Weights of a small mixture-of-experts language model, trained from scratch on English Wikipedia.
Size: 13 layers, width 256, vocabulary 12407, 30.2M parameters.
Experts: 64 experts in each of 13 layers, 32 SwiGLU neurons an expert, 8 picks a token, a softmax router, a shared expert of 64 neurons.
Below are experts of layer 6 (counted from 0) of a mixture-of-experts language model. Rows are named router (the router's row for the expert), gate (a neuron's input weights, with its number), up (a neuron's input weights, with its number) and show model dimensions 0-255. Each number is 128 + 32 x the weight over its row's rms, rounded and kept within 0 to 255.
Before each expert's rows: a language model's description of what the expert responds to. This comes from a sample of Wikipedia text that the model never trained on.

# expert 30
What it handles: South Asian name pieces. Inner syllables of Indian, Arabic, Central Asian and Japanese names, such as Mukhopadhyay, Rajshekhar, Hassan, the K in KAZ.
router [149 116 174  67 133 116  97 103 127  83 119 126 121 124 134  65 128 158 132 135 141 123 102 109 148 217  94  70 140 176 111 167 186  79 108 121  85 145 169 169 169 159 111 114 106  97  81 144 159 142 173  94 130 131 133  85  96  71 131 175  94 182 127 101  69 134 135 125 137  91  72  65 155 156 115 145 127 106 106 123 139 105 149 112 129 130 155 116 116 176 151  49 111 141 110  90 153 148 124 102 171 141 104 116 131 135 159  60 174 129 133 113 163  54 126 157 149 165 139 148 145 149 115 158 133 152 135 196 124 114 146 115 145 133 117 111  96 135 139  70 139 169 169 147 124 119 132 132  70 140  78 131  36 153 144  69 114 168 128  73 148 152  94 145  97 133  95 125 152 135  96 100 108  69  96 138 102 146 101  77 111 128 106 150 107  58 105 122 159 123  81 153 135  97 161 150 197 119 182 130 140 127 134 160 161 122 138  89 125 124  79 144  43 154 145 154 139  95 126 163 134 122 113  25 101 124 150 143 113 187 147 146  97 120  57 184 139 163 139  56 139 151 154 129  90 136 126 126  74 124  74 139 124 130 174  90]
gate0 [ 85  93 116 118 132 129 187 169 160 111 121 184 118  91 144  87 110 182 121 130 108 129 157 103 151 132 134 149 152  93 156 115  82 122 158 181 128 122 136 197 140 139  93 145 149 126 131 105 152 142  82 113 107 151 133 111  92 191 111 181  78  94 103 140 121 109 141 159 136 152 112 125  94 157 102   0 140  76  98 109 112  53 127  87 176 157 140 120 170  49 116 104 177 127 121 173 133 162 126 102 158 123 127 112  67 114 107 121 121 145 164 123 128 113 126 108 140 102 122 161 126 109 141 136 150 116 194 164 155 137 156  93 110 124 165  72 113  49 119  97 114 145 128 137 101 145 116 142 148 104  83 134 188 112 119  80 138 152 156  70 184 118  90  94 109 154 113 135 120 179 125 128 103 137  92 137 180 117  30 129 149 161 115  89 213 173 148  68 111 144 104 122 120 136 195 169  76 155 137 126 130 101 169 143 185 130 123 116 147 146 115  93 103 158 153 150 163 112 158 135 170 127  68 121 101 208 140 172 126 123 103 100 110 156 134 115  73 140  54 166 156 126 178 105 123 134 162 124  98 161 112 159  99 152 139  77]
up0 [100 158  91 186 114  92 133 164 116  92 244 159 182 160 117 145 171 164 171 108 138 108 146 122 184 175  93  87  75 124 164 171 137 125  84  80 171 128  31 123  69 126 185 134 128 113 101 140  96 128 122 134 166  96 159 106  94  88 148 116 114 133 165 157 127 145 143 101 142 208 159 116 139 119 154  59 139  87 106 201 156 126 155 155 119 116 131 133 196 177 152  84 115 168 123 154 119 107 135 158  84 127 116 184 146 134 144 136 111 206 146 135 146 126 101 104 129 143 116 111 133 158 210 126  71 155 157  97 145 139 161 116 120 151 121 128 128 142 118 163 143 117  94 147 131 181 157 135 128 134 122  87 182 145 125 118 149 103 131 106  41 112 119 117 142 159 115  92 190 106 156 119 170 131 164 112 122 174 140 120  99 124 142 131  87 142 171 191 137  97 180 119 119 120 105   8 142 108 139 150  93 196 123  96  81 107 159 191  94 133 140 143 150  82 112 121 117  75  71  97 125 115 137 118 110  77  96  87 145 132 137  96 141 118 110 128 119 103 175  96 121 105 119 151 122 120 152 114 150 118 115 185 133 127 111 157]

# expert 4
What it handles: Table cells, name fragments. Table-row tokens such as pipes, hyphens and header words, plus mid-name word pieces, e.g. R-vote, Ralston, Peak, high.
router [117 143  87 102 114 101 116  71  79 141 171 168 209 194  79  54 142 167  89 132 182 118 117 151 143  82 141 147 181  84 129 121  95  78  96 164  99 145  96 165 132  97  70 195 118 101 136  99 127 123 112 102  73  62 188 145 144  96 110 139 105 145 141  89 126  78 100  69 146 104 148 149  89 141 134 113 155 139  98 162 130 144 137 126 165 103 149  99 103 119 114  99 120  61 154 137 118  75 135 155 124 137 144 131 110 116 104 121 153 171 162 112 218  92 115 184 168 106 149 101 202  64 123 143  72 129 164 147 120  94 122  76 164 158 157 171 132 158 118 192 138 137 103 127 105 151 145 156 106  95 114 152 130 122 182 106 195 120 112 144 124 145 142 156 113 181 106 117 192 147 112 124 123 131 113  86 137 137  86 164 151 116 135 109 102 135 127 204 132 163 182 143 104 145 125  91 140 121  89 145 137 135 136 135 155  72 112 144 172 164 148 110 121 114 107 162  86 134 156 146 165 157 113 108 118 160 146 131 119 182 147 168 126  91  65 191 105 110 134 136 102 156 162 183 203 101 120 166 129  69 134 136  79 168 160  84]
gate0 [131 139 180  81  72 150  92  99  83 180 163 150 144 113  81  87 132 140 110 170 150  95  60 152 157 140  83 155 130  82 130 151  69 129 100 150 123 132 101 154  81 113 165 176 118  75 115  75 107 142 109 140 122  89 142 116 111 109 119 151  95 151 111 194 102 133 166 104 110 136 167 138 125 134 156  69 151  95 103 157 116 131  79 137 120 153 170 160 132 144  97  88  98 138 131 170 118  86  98 154 119 177 140  79  92 140 111 134 159 156 134  53 130  91  75 140 167 120 175 124 139 140 109 142 117 136  62  78  74  90  94  92 153 116  31  82 133 158 167 132 125  97 117 122 152 129 138  92 173 139  69 167 106 137 166 168 180  63 155 124 134 108 158 147 188 157 136 139 127 141 104 104 114 152 255 183 141 103 105 179 102 132 178 177  64 130 146 114 146 136 158 130 113 108 140 121 139  94  89 106 172 137 104 155 102 114  99 144 106  97  93 135 117 125 151 179 164 166 101 154 126 143 101 108 115 133  99 146  80 138 122 109 140 211 103 153  68 121  82  73 135 116 159 155 144 132 108 110 157 135  82 175 109 125 104 112]
up0 [173 143 110 116 132 157 160 158 205 129  77 104  88 134 101 158 144 118  92  85 163 143 148 145 125 166 135 167 142 147  61 107 128 100 133  91 108 164 156 133  90 163 113 123  65 164 182 136 152 104 160 177 123 172 120 134 109 138 107  85 133 164 169 107 131 127 132  98 158 138  77 140 138 146 117  86 124 168 165 130 123  92 170 158 192 161 127  96 110 102 183 151 131  93 112  55  77  92 145 184 139 128  90 156 104  99  97 153 162  44  91 148 139 200 186 138  86 154 104 110 160 117 127  94 184 141 173 126 144  92  71 118  97 173 150 132 143 108 159  99 107 162 123 125 126 117 207 101 104 152  88 106 134 125 105 131 122 196  99 109 125 122  58 166 140 137 153 170 132 159  95 179 141 130 104  36 147 178 180 155 153 161 134 154 113 102 146  69 120  90 154 109 147 124 135 141 143 118  78 101 200  60  92 119 129 176 136  86 158 132 177 123 106 154 118 143 100 156  96  89 133 158 113  84 115 121 166 125 199  87 117 121 107  73 143  95 105 141 131 160 146 105  62 150 100 164 165 147 104 142 134 157 157 107 147 119]

# expert 38
What it handles: Titles and names. Pieces inside titles of songs, albums and films and proper names, often in quotes or track lists, like Rept-iles, P-iss, Man, You.
router [130 147 118 102 163 112 116 132  75 245 126 166 101 150 185  66 128 187  86 163 128 126 144 129 160 155 142 127 153 137  75 147 122  92 126 141 116 116 134 119 120 135 107 119  70 106 128  95  99 161 148 106  86 142 162 129 170  82 148 121  75 122 133 114 106 145 145 113  91 157 127 125 132 155 142  90 141  80 130 190 111 142 137 133 124 133 136 110 123 157 202 129 162 172 145 107 167 144 126 127  80 117 216 114 152  81 106  96 137 142 114  93 105 105 137 139 161 149 135 129 137 117  63 168 210 155 185 115  94 104 126 169 154 191 121 171  91  77 203 134  96 142 125 126  81 151 148  63 124  66 109 100 113 127 123 123 143 104 151 164 122 109 176 119 127 103 101 105  99 111 166 106 133 100 129  68 128 166 139 119 139  79 134 137 115 158 126 104  90 143 248 153  77 155 121 121 160 141 175 131 129 148  74 180 120  95 149  98 140  97 130 145 160 108 192 128 148  72 127 144 150 132 141 146 161 123 127 123  69 154  96 117 103 184  65 207 121 139  72 142  99 106 163 135 151 163 101 131  75 116  54 149 149 141 156  93]
gate0 [196 150  89 124 185 165 182 175 159 199 104 119  72 169 124 154  89 160 151 140 168 177 134 139 147 113 113 178 146 105 125 170 150 103  89 111 103 154 110 195 131  52 148  96  95 124 164 133 136 149  80 109 144 176 135 175 126 154 131 121  96  81 156 139  73 136 179 127 100 165  85 123 120  89 100 147 132 149 173 197 167 133 138 184  99 160 138 128 171  62 147 161  91  85 136 109 146 110 167 151 102 129 174  85 128 126 110  96 141 137 123 146 153  86 125 148 129 157  78 130  45 128 127 129 117 177 169 126  94 135  99  67 179 105  81  93  55 139 119 149  91  91 171 167 184 123  99 168 117 123  94 175 140 146 139 107 130 116  92 106 130  71  85 135  86  91  61  97  88 122 133 127 137 118 176 134 110 121 146  89 136 114 192 110 158 165 162 136 165 144 141 127 138 122 121 156  82 110  76 126 134 102 134 134 108 132 108  71 142 124  66 103 141 114 159  98 185 151  47 173 166 144 137 122  59 126 152 119  60 133 169 168 159 126 161 109 127 144 111 159 110 168 164 140 144 143 146 119 119 149  90 116 147 123 124  97]
up0 [187 118 108 150 119 133 144 124  95  78 143 122 170 101 181 102 113  85 155  94 143 126 167 131  97 184 164 100 120 144 113 128 180 139 136 162 122 135 137 138 131 165 116 130 135 137  99  69 134  68 172 117 163 124  47 163  99 103 104 124 162  92 112 130 147 152 139  89 155 117 154  68 128  72 108 132 135 182 158 118 127 108 109  40 132 163 131 126 135 140 140 149 164 185 113 192 156  93  76  96 158 195 143 143 109 110 112 114 202 128 111 209 171 177 100 115 129  92 191 124 104 142 157 135 132  93  94 126  95 122 141  86 114 168 127 175 147  63 165 163 150 137 107 143 168 157  99 196 141 127 162 155 132 117 141 133 165 149 156 109 182 147 153 133 149 165 131  89 195  93 101 175 106  81 161 137  85  62 111 147 111 162 144 170 120 151  95 155 136 119 114 129 212 128 138  96 110  68 176 110 115  84 108 163 136 128 143  60  95 164  86 155  96 163 148 127 105  77 164 123 133 135 131 106  91  96  77 217 152 145 123 112  98  93 122 107  80 168 144 106  86 143 126 119 114 113 150 113  85  91  64 130 119 133 140 168]

# expert 20
What it handles: Name-start pieces. Opening or middle pieces of proper names of people and places in lists and tables, like Al, Car, Pier-ce, Kim-ber-ly.
router [107 106  94 121 126 111 124 105 119 186 172  84 189 100 143 150  73 153 122 149 124 147 147 126 167 156 103 102 117 103 118 147  69 153 144 164 164 142  76 128 122 151 125 177 157 126 146  93 157 136  70 109 180 159 176 136  83 128  87  61 138 136 124 144 133 100 147  95  98 165 137 161 158 151 110 169 157 129 151 173 130 162 132 135 114 134 110 159 127  90 123  61 122 103 140 203  90 106 119 132 129 196 132 150  91 126 135  85 125  96 123 145  81 113 150 199 155 126 126 139 124 128  84 150 157 109 126  93 123 131 176 130 217 150 136 165 181 136  50 127 151  79 116 132 101 168  83 148 129 121 116 135 130 160 146  55 116  92 136 150 165 134 179 117 128 123 136  72 218 173  96 176 180 119 118 117 112 131 126 119 110 135 145  96  95 144 109 113  78 181 167 144 176 177  54  90 193  92 129 168  51 179 122  72 112 176 106  95  77 187 163 132 148 114 188 158  73 129 169 171 140  83 168 110 112 137 128 129 153 124 157 103 128 122 116 129 128 129 128  89 167 163  91 125 104 136  98 176  84 100 103  86 173 125 130 137]
gate0 [ 98 153 148 172  90 134 104  84  88 137  53 135 148 109 133 100 174 121  82  86  66 139  87 135 102 134 118 121 135 116  95 124  61 125  85 159 156  85 126  98 149  82 112 148 112 133 102 146 118  68 181 175 146 118  69 104 116 151 122  97 132 128 115 182 156 123  70 137 131 145  69  99 192 139 122  97 107 149 101  85 106 130 104 117 124 109 114 222  57 109 106  57 130 154 169  88  79 110 106  90 115  72 153  98  83 127 138 166 140 135 105 192 106 132 115 139 112 117 148 192 124 121 116 148  68 114 144  96 116 109  86 121 115  86 154 126 114  92 117  94 125 107  77 122 147 164 179 147 136  95 154 120 115 189 160 155 109 148 124 142  81 128 143 111 175  90 179  90 121 121  95 143 131 107 125 238 155 141 122 109 126  43  70  71 139 122 156  96 113 152 156 100 110 135 113 131 138 162 101 161 154  96 131 126 110 109 150 124 162 158 113  61 108 117 159 108 161  80 145 147 133 113 140 102 132  95 198 128 176 129  73 114  92 172 152 148 220 116 144 134 144 172 101 140 148 159 102 159 111  79 132 178 135 132 110  93]
up0 [127 135 109 142  97 112 135 113 114 143 101 144  73 133 120 163 178 127 145 151 114  75 142 140 144 129 146 139 158  89 138 127 179 156 138  59 137 137 184 125 145 134 216  81 156 167 131 133  67 155  98 122  96  89 132  85 194 132 127 230 146 135 106  74 136 140 123 131 157 113 157 174 128 114 112 127 106  97 101 125 144 141 150 136  64 134 119  27 190  96 151 165 138  71  93 139 181 115 134 144 145 126  61 163 113 124 163 135  89 115 126 178  95 139 119 102  94 124 126 151 126 134  91  56 137 109 136 147 147 132 118 112  61  81  85 137 152 137 163 202 154 158 112 128  88 113 102 102 140 198  98 106 161 160 121 139  98 131 134 146 173 128  84 190 144 161 155 203  83 128 171  97 105 133  83  62 117 110 168 159 188 158 126 170 150 120 138 176 157 180 138  83 135  63 157 146  87 125 123 146 166 107 110 157 136 124 137 111 133  81 145 123 115 117 115  81 106 158  89  89  80 154 114 126 102 164  97  93  83  74 157 116 160  99 167  90 122 136 154 172 176 101 138 126 125 142 177 179 160 152 152 139  77 137 139 121]